config.yaml
groups_per_token: 2
vocab_size: 50257
rope_base: 87000.0
qk_norm: false
init: "normal"
init_std_down: 0.0
optimizer: "adamw"
lr: 0.000297
lr_head: 0.00459
z_loss: 1e-05
Below are experts of layer 7 (counted from 0) of a mixture-of-experts language model. Rows are named router (the router's row for the expert), gate (a neuron's input weights, with its number), up (a neuron's input weights, with its number), down (a neuron's output weights, with its number) and show model dimensions 480-575. Each number is 128 + 24 x the weight over its row's rms, rounded and kept within 0 to 255.
Before each expert's rows: "comes before" lists some tokens at least twice as common just after its tokens as in all text. This comes from a sample of Wikipedia text that the model never trained on. Tokens count by the router's weight.

# expert 21
comes before: ":", "\n", "-", "==\n", " by", " of"
router [139 125 131 127  85 160  96 163 110 152 129 146 122 138 143 117  83 113 160 130 183 121 114 101 146 124 117 146 151 135  97 123 129 120 128 159 120 183 130 104 150 170 126 156 140 124 143 147 126 115 129 105 148 132  75 111 154 142 135 118 163 107 105 128 138 138 188  99 132 124 107 170 139  86 107 143  90 127 107 107 119 125 134 132 103 143 144  93 151 142 145  90  96  91 137 107]
gate0 [144 123 128 138  95 145 163 147 134 144 114 163 136 133 137 112 106 111 133 152  94 130 142 120 130 157 117  89 144 149 145 138 113 112 143 155 139 124 141 138 154 162 115 131 126 115 151 122 158 131 131 117  90 130 115 145 145 109 110 138 145 110 129 112 144 117 120 183 116 127 179 153 146  97 124 146 111 102 106  96 137 171  50 132 111 137 156 123 112 149 151 126 169 123 130 152]
up0 [148 138 158 122 113 147 148 187 127 103 114 135 112 123 123 125 152 143 139 135 159 167 113 111  97 154 149 117 109 129 119 132 144 132 158 110 119 107 124 154 160 153 136 112 128 124 125 157  28 125 166 113 150 110 126 139 104 115 118 129 122  72 132 164 130 132 108 131 154 108 151 111 129 129 146 111 121 189  63 108 176 150  92 101 128 101 148 157 155 147 103 139 146 140 161 138]
down0 [ 99 136  77 101 135 137 103  62 172 111 110 136 106 125 191 117 135 117  93 107 118  92 166 139  92  94 151 121 103 115 108 130 146 135 135 114  69  82 129 135 135 171 121 132 130 130 112 143 131 101 143 170 130 103 133  96  88 126 171 147 159 154 126  75 145 104 112 113 112 141 181 169 130 105  81  97 105 151 133 117 129 134 171 122 133  88 111  91 118 128 100 164 102 126 141 138]
gate1 [115 128 164  97 113 142 120  90 176 165  96 128 103 104 131  75 151 103  96 141 171 119 120 162 141 148 117 127 143 141 134 164 143 134 127 100  91 147 116 116 151 159 112 173 151 130 140 142 172 142 132 144 109 128 161 108 132 112 118 139 114 121  79 113 120 120 145  75 184 100 144 144 129 105  84 142 104 152 156 125 104 115 165 131 123  98  85 118 133 156 137 126  79 133 134 168]
up1 [174 140 155 153 131 137 156  70 127 126 110 170 111 116 172 136 159 120 128 132 114  74 115  96  97 107 121 132 122 108 123 108 149 121 147 113 174 137 119 137 135 103 150 109  98 114 119 155  82 171 164 141 160 116 154 111 118 114 121 147 103 106 125 128 158 125 145 100 125 144 165  88 134 115 120 154 122 150 110  98 138 132 144 164 136 129 112 161 133 100 120 130 109 151  84 107]
down1 [112 156 122 181 101 137 159 117 135 118 128  96 134 114  73  98 128 133 103 127 112 123 146 122 152 162 166 134 178 131 112 147 139 102 142 135 132 141  98 145 113 183 100 138 108 154 142 134 153 122 158  97 166 116  97 150 122 108 133  96 109 141  79 131  80 129 179 101 125 167 154  88 123  63 151 146 108 132 150 114 167 122 127 117 132 122 121 133  94 120 143  96 128 109 143 113]
gate2 [131 162 112 125 134 128 110 117 121  99 147 123 143 146 143 113 167 121 123 184 128 150 116 132 171 116 114 117 146 168 131  87 186 148 175 105  95 116 153 118 153 114 116 127 108 106 112 152 135 156 119 105 156 135 126  99 146 128 107 173 147 138 121 156  99 138 144 132 123  86 165 110 133 112 105 110 146 125 150 109 111 123 227 113 115 129 159 118 127 161 106 136  89 153  97  70]
up2 [157 129 142 109 132 117 109 132 139 131 114 102 123 106 114 138 141  90 158  96 150 120 140 142 123 127 158 153 126 108 151 133  91 143 101 103 184 128  73 134 112 100 130 155 135 133 146 110 130 156 118 147 158  81 149 129 106 122 179 127 120 122 136 119 158 122  94  86 126 138 118 125  87 159 133 127 171 119  93 124 144 121  86 164 137 176 127 140 173 121 159 131 138 111 127 147]
down2 [114 179 165 126 155 131 120 113  86 141 145 130 113 125 111 126 176 106 143 152 109 149  66 172 117 177 132 115 150 108 120 123 147 120 122 154 157 100 150 140 135  98 153 110 133 127 101 156  95 161 133 145 100 171 114 100 140 121 139 136 119 153 185 141 103 140 129 111 149 110 154  99 137 128  90 169 132 125 100 152 128 122 112 149 157 108 160 112 164 149 159 121 101  95 115 177]
gate3 [120 138 102 115 159 122 115 147 115 105 151 113  94 133 130 119 168 131 155 128 129 134 150 193  93 137 109 128 158 124 170 133 170 145 115 153 123 100 141 153 122 140 138 133 136 145 163 134 107 117 159 128 151 108 156 120 147 105 156 156 111 110 149 103 100 147 104 120 147 125 122 113 145 119 126 170 119 115 140 141 127 125  95 125 141  75 176 127 142 140 144 122 144 135 124 149]
up3 [133 150 163 142 149 108 135 109 113 119 120 130 117 102 114 105 176 120 107  98 144  87 124  98 153 135 154 142 129  96 130 113 116 126 142 106 165 118 108 124 122  64 154 107 117 117  98 134 134 141 100 135 110 136 147 140 113 110 149 137 106 116 118 126 117 127 157 135  93 140 146 110 124 178  77  92 130 134 121 168 155 100 151 144 104 114 146 145 145 117 107 116  96 151 127 128]
down3 [115 100 127 111 105 105  97 141 152 149 132 124 111 120 139 128  98 138 116 132 137  72  99 129 110 154 141 141 137 117 136 152 140 127 131 128 108 155 148 116 104 139 123 141 132 147 133 126 155 107 126 141 157 130 114 160 131 172 137 129 140 130  96 119 131 125  77 127 130 156 180 111 121 136 118 156 109 111 112 136 167 106 148 147 125 108  97 143  93 146 128 169 153 107 154 146]
gate4 [141 140 146 132  95 128 119 121 131 143 162 124 155 155 116  60 158 103 159 130 130 117  93 140 143 111 136 154 145 101 124 138 101 110 133 132 137 153 140  97 153 150 129 108 105 107  97 154 115 111 135 142 121 139  92  73 135 128 134 115 117 143 131 123 125 113 156 122 121  74  95 118 169  94 167 122 141 120 129 137 147 136 148 104  91 129  85 121 103 108 126 100 138 111 101 150]
up4 [135 134 130 150 111 136 122  87 134 170 146  93 139 122  99 136 153 113 134 116 140 148 152 131 111 133  97 138 132 113 128 149 147 150 108 144 129 120 110 153 141 122 135 109 155 126 127 119  68 132 120 128 119 137 124 150 126 168 121  83  95 165 122 138 107 159 148 183 130  94  75  78 138 146 158  97 152 130 107 162 144  87 159 158 128 107 107 188 160 127 139 122 140 112 148 151]
down4 [150  68  96 143 151 120 130 146 106 112 103 106 122  94 123 153  88 144 141 135 135 121 104 184 148 126 120 148 153 174 131 135 133 128 117 147 127 126 109 131  85 113 102 176 153 129 175 159 103 132 145 143 142 117 150 113 103  90 186 144 151 107 133 137 145 145 117 177 140 113 159 100 123 120 177 112  84 133 171 162 102 150 121 113 161 134 144 123 120 110 134 167 124 157 134 110]
gate5 [ 77 119 113 147 130  95 110 128 112 133 130 137 160 105 115 118 133 119  60 106 150  79 116 105 145 167 104 110  92 159  96  87 129 136 184 138  80 149 150 181  97 110 135 173 120 108 148 102 167 112 159 154 148 102 147 111 135 132 154 141 125 124 118 106 155 121 120 148 134 164 129 107  86 112 126 120 150 141 110 151 131 172 145 138 147 154 127 145  99  98 144 149 122  98 156 102]
up5 [149 128 108 131 130  91 130 126 113 103 115 107 115  91 159 115 104 138  78 180 140 127 119 109 154 125 112 141 138 117 141 140 102 145 129 147 118  86 148  76 133 134 131 153 103 140 153 123 128 144 143 134 127 128 125 166 118 103 116 149 137 146 140 126 118 163 132 113 103  90 163 107  96  97 148 131 104 118 130 126 136 131  81 144 139 165 121 158 152 146 135 120  94 151 115 105]
down5 [122  75  86 146  90 120 105 145 118 108 122 139 154  97 123 154 124  90 152 113  69 126 123 154  81 113 105 114 148  98 137 133  77 118 126 179  99 124  98 140 109 119 109 108 136 137 152 111  91 144  95 177 171 143 129 155 156  88  86 112 133 122 119 116 148 135 135 153 133 111 102 146 121 130 139 106 156 155 144 148 135 110 138 131 108  99 131 125 104 135 141 117 118 121 166 166]
gate6 [125 117 152 129 140 121 113 108 102  96 169 144 124 151 159 131  75 125 146 127 137 158 131 140 138 121  95 130 119  86  96 167 130  97 105 146 139 137 169  87 144 163 147 102 123 114  98 140 110 104 109 170 138 115 127 160 130 105 120 117 120  59 121 132 106 148 134 150 189 163 137 115 151 162 128  81 140 115  98 114 139 136 172 102 116 138 111 134  91 157 148 101 145 132  64 147]
up6 [142 134 136 173 112  97 114 131 125 101 126 136 138 154  76 120 152  80  94 123 168 146 104 128  60 154 137 124 153 139 135 140 125 140 123 114 126 153 124 119 138 112  69 138  95  70 117 109 105 122 126 135 111 116 144 119 156 140 155 116 120 106 115 135 121 142 141 156  85 123  90  89  67 137 116  90 149 138 163 147 106 138 142 166 106 101 157 117 106  77 135 120 130 110 138 111]
down6 [142 138 123 171 136 160 164 123 142 133  78 123  93 109 209 169 153 112 159 118 131 107 114 134 128  95 108 149 148  95 132 138 162 143 161 143 109 138 117 115 103 147 170 128 152 141 110 135 153 179 148 120 155 125  90 120 102 123 128 138 116 124 156 130 111 124 121 111 143 164 111 118 127 115  76 139 135 127 100 135 123 118 163 129 119  84 110 118 108 149 135 156  82 122 145 130]
gate7 [152 123 134 157 132 117 151 208 138 148 114 171 126 167 101 141 150 148 162 116 125 130 149 137 117 125 151 134 131 170 162 139 127  90 129 130 104 123 154 140 153 141 107 125 103 166 148 104 174  84  97 143 125 120 141 145  98 113 130 126 104 135 124 113  91  83 109 112 168 106 111 112 148 121  91  98 135 138 145 179  75 149 124  99 132  81 179 104 137 153 133 119 147 129 148 160]
up7 [168 108 137 125 185 100 165 154 158 113 176 178 100 143 141  97  95 105 112 121 180 136 151 111 127 140 162 122 155 149 171 134 143 130 102 111 132 141 152 130 148 125 132 128 126 128 125  99 151 105 137 116 177 120 147 142  93 172 101 117 105 134 163 160 113 181 131  83 142 157  99 165 107 177 126 136 127 128 143 135 145 153 152 121 120 124  74  99 159  96 137 119 134  90 146 139]
down7 [165 128 128 123 157 123 139 103 117 125 175  95 155 144 105 136 120 112  95 122  94 114 136 113 120 167 144 154 150 161 129 117 132  89 141 115 108 119 118 126 169 115 138 101 134 154 173 170 121 124 101 183 124 125 109 101 108  85 133 136 134  84 139 116 110 123 159 120 137 136 136 119 140 121 133 130 124 123 146 126 108  74 111 121 156 164 170 109  91 164 135 167 148 167 129 138]
gate8 [126 137 134 158 112 117 142 110 144 137 157 162 127  86 117 122 109 147 118 117  87 128 108  97 136 128 159 180 111 175 150 149 108 166 156 150 133 123 117 100 152 104  99  97 149 113 174 150 134 126  89 148 143 169 105 165 163 120 107  93 141 126 119 131 114 104 105 113 155 132  93 126 152  96 136 167 118 126 115 169 142 113 152 117  96 123 148  98 154 140 135 128 131 120 131 138]
up8 [150 124 138 114 134 123 114 109 127 109 126 150 105 106 157 127 125 141 110 155 116 193 113 154 110 121 133 141 112 110 126 120 103 132 113 125 122 133 114 139 151 106 143 151 161 124 136 147 131 158 110 140 136 127 139 137 123  77  93 130 167 118 166 132 126  77 101 156 136 122 115 109 152  87 112 181 140  82 133 134 161 123 111 131 137 111 179 132 130 112 136  98 186 125 150 150]
down8 [137 121 133 123 152 120 152  85 153 144 111 128  94 139 105 168 132 144 120 162  82 150 145 118 124 160 114  99 127 109 109  77 139 124 159  92 115 100 178 108 101 143 136 102  93 144 122 128 122 124 112  62 125 135 117  84 113 116  93 124 117 118 154  93 103 144 155 125 104 125 100 127 121 111 119 132 141 140 128 100 106 107 112 153 107 162 112 134 130 138  91 166 146 148  95 124]
gate9 [147 124 129 148 133 135 169  95 130 135 129  88 141 131 106 101 132 138 129  74 166 150 121 148 124  93 186 160 143 130 146 157 145 146 122 140 159 138 117 163 126 128 127 121 208  95 145 119 152 109 135 139 127 142 100 147 142 129 151 128 144 145 165 113 123 119 157 151 134  89 130 142 144 135 124 138 126 164 156 129 124 143 141 160 134 137 147 148 126 121 133 150 140 140 124 155]
up9 [157 155 133 121 143 150 125 118 125 114 115 152 130 104 114 138 169  95 150 125 138 126 133 140 123 109 118 145 111 147 149 102 132 117 146 113 131 135 119 138 125 107 157 152  93 158 100 138 145 122 115 151 135 111 162 124 118 128 154 129 144 103 154 146 124 106 108 121 104 174 115 124  95 134 142 118 118  86 129 107 139 157  92 142 103 140 124 134 123 131 115  91 121 123 113 119]
down9 [168 191 129 130 115 167 110 121 159 134 120 122 114 161 115 145 127 122 109 156 117  96 129 136 108 141 138 167 118 147 121 138 146 177 104 142  86 130 123 123 149 173 169 176 135 128 156 112 119 100  75  74 125 132 145 123 186 136 146 111 107 102  99 107 143 122 193 116 129 108 145 124 136 167 108 109  94 128 187 134  92 114 145 142 153 138 147 102 167 131 136 125 121 111 145 139]
gate10 [138 104 131 133 131 115 144 137 118 147 102 116 137 159 141 123  97 144 158 107 130 114  97 119 123  94 103 149 100 107 120 142  77 143 126 115 107 117 190 105 109 122 111  87 125  63 150 122 154 141 100  87 128 126 174 100 117 130 121 107 107 130 133 152 142 113 100 106 130 152 106 111 151 166 170 154 122 138 113 169 112  75 159  78 108 109 125 113 127 100 160 128 128  88 165 119]
up10 [102 136 134 114 133 160 139 160 151 135 130 127 102 136 172 114 136 146 189  76 163 144 148 110 116 163 156 124 154 115 130 123 104 168 153 154 134 127 134 110 121 117 121 118 111 153 146 119 109 112 130  98 149 139 141 114 134 136 131  61 164  83 135 103 140 167 100 155  98 148 121 101 119 133 132 139 139 118 100 129 113 158 151 126 171 130 135 117 132  88  90  92 158 123 158 136]
down10 [166 121 135 112 131 133 163 119 135 144 120 146 130 109  84 159 158 162 122 110 116 120 111  90 126 107 130 162 117 117 127 146  93 141 152 131 127 121 127 110 122 162 124  94 140 138 150 119 137 134 128 106 109 159 113 118 134 158 142 122  91 129 131 139 130 149 118 140 156 130 126 165 162 155 121 171 153 137 133 141 162  96  99 100 119 166 106 141 119 146 119 144 111 124 115 153]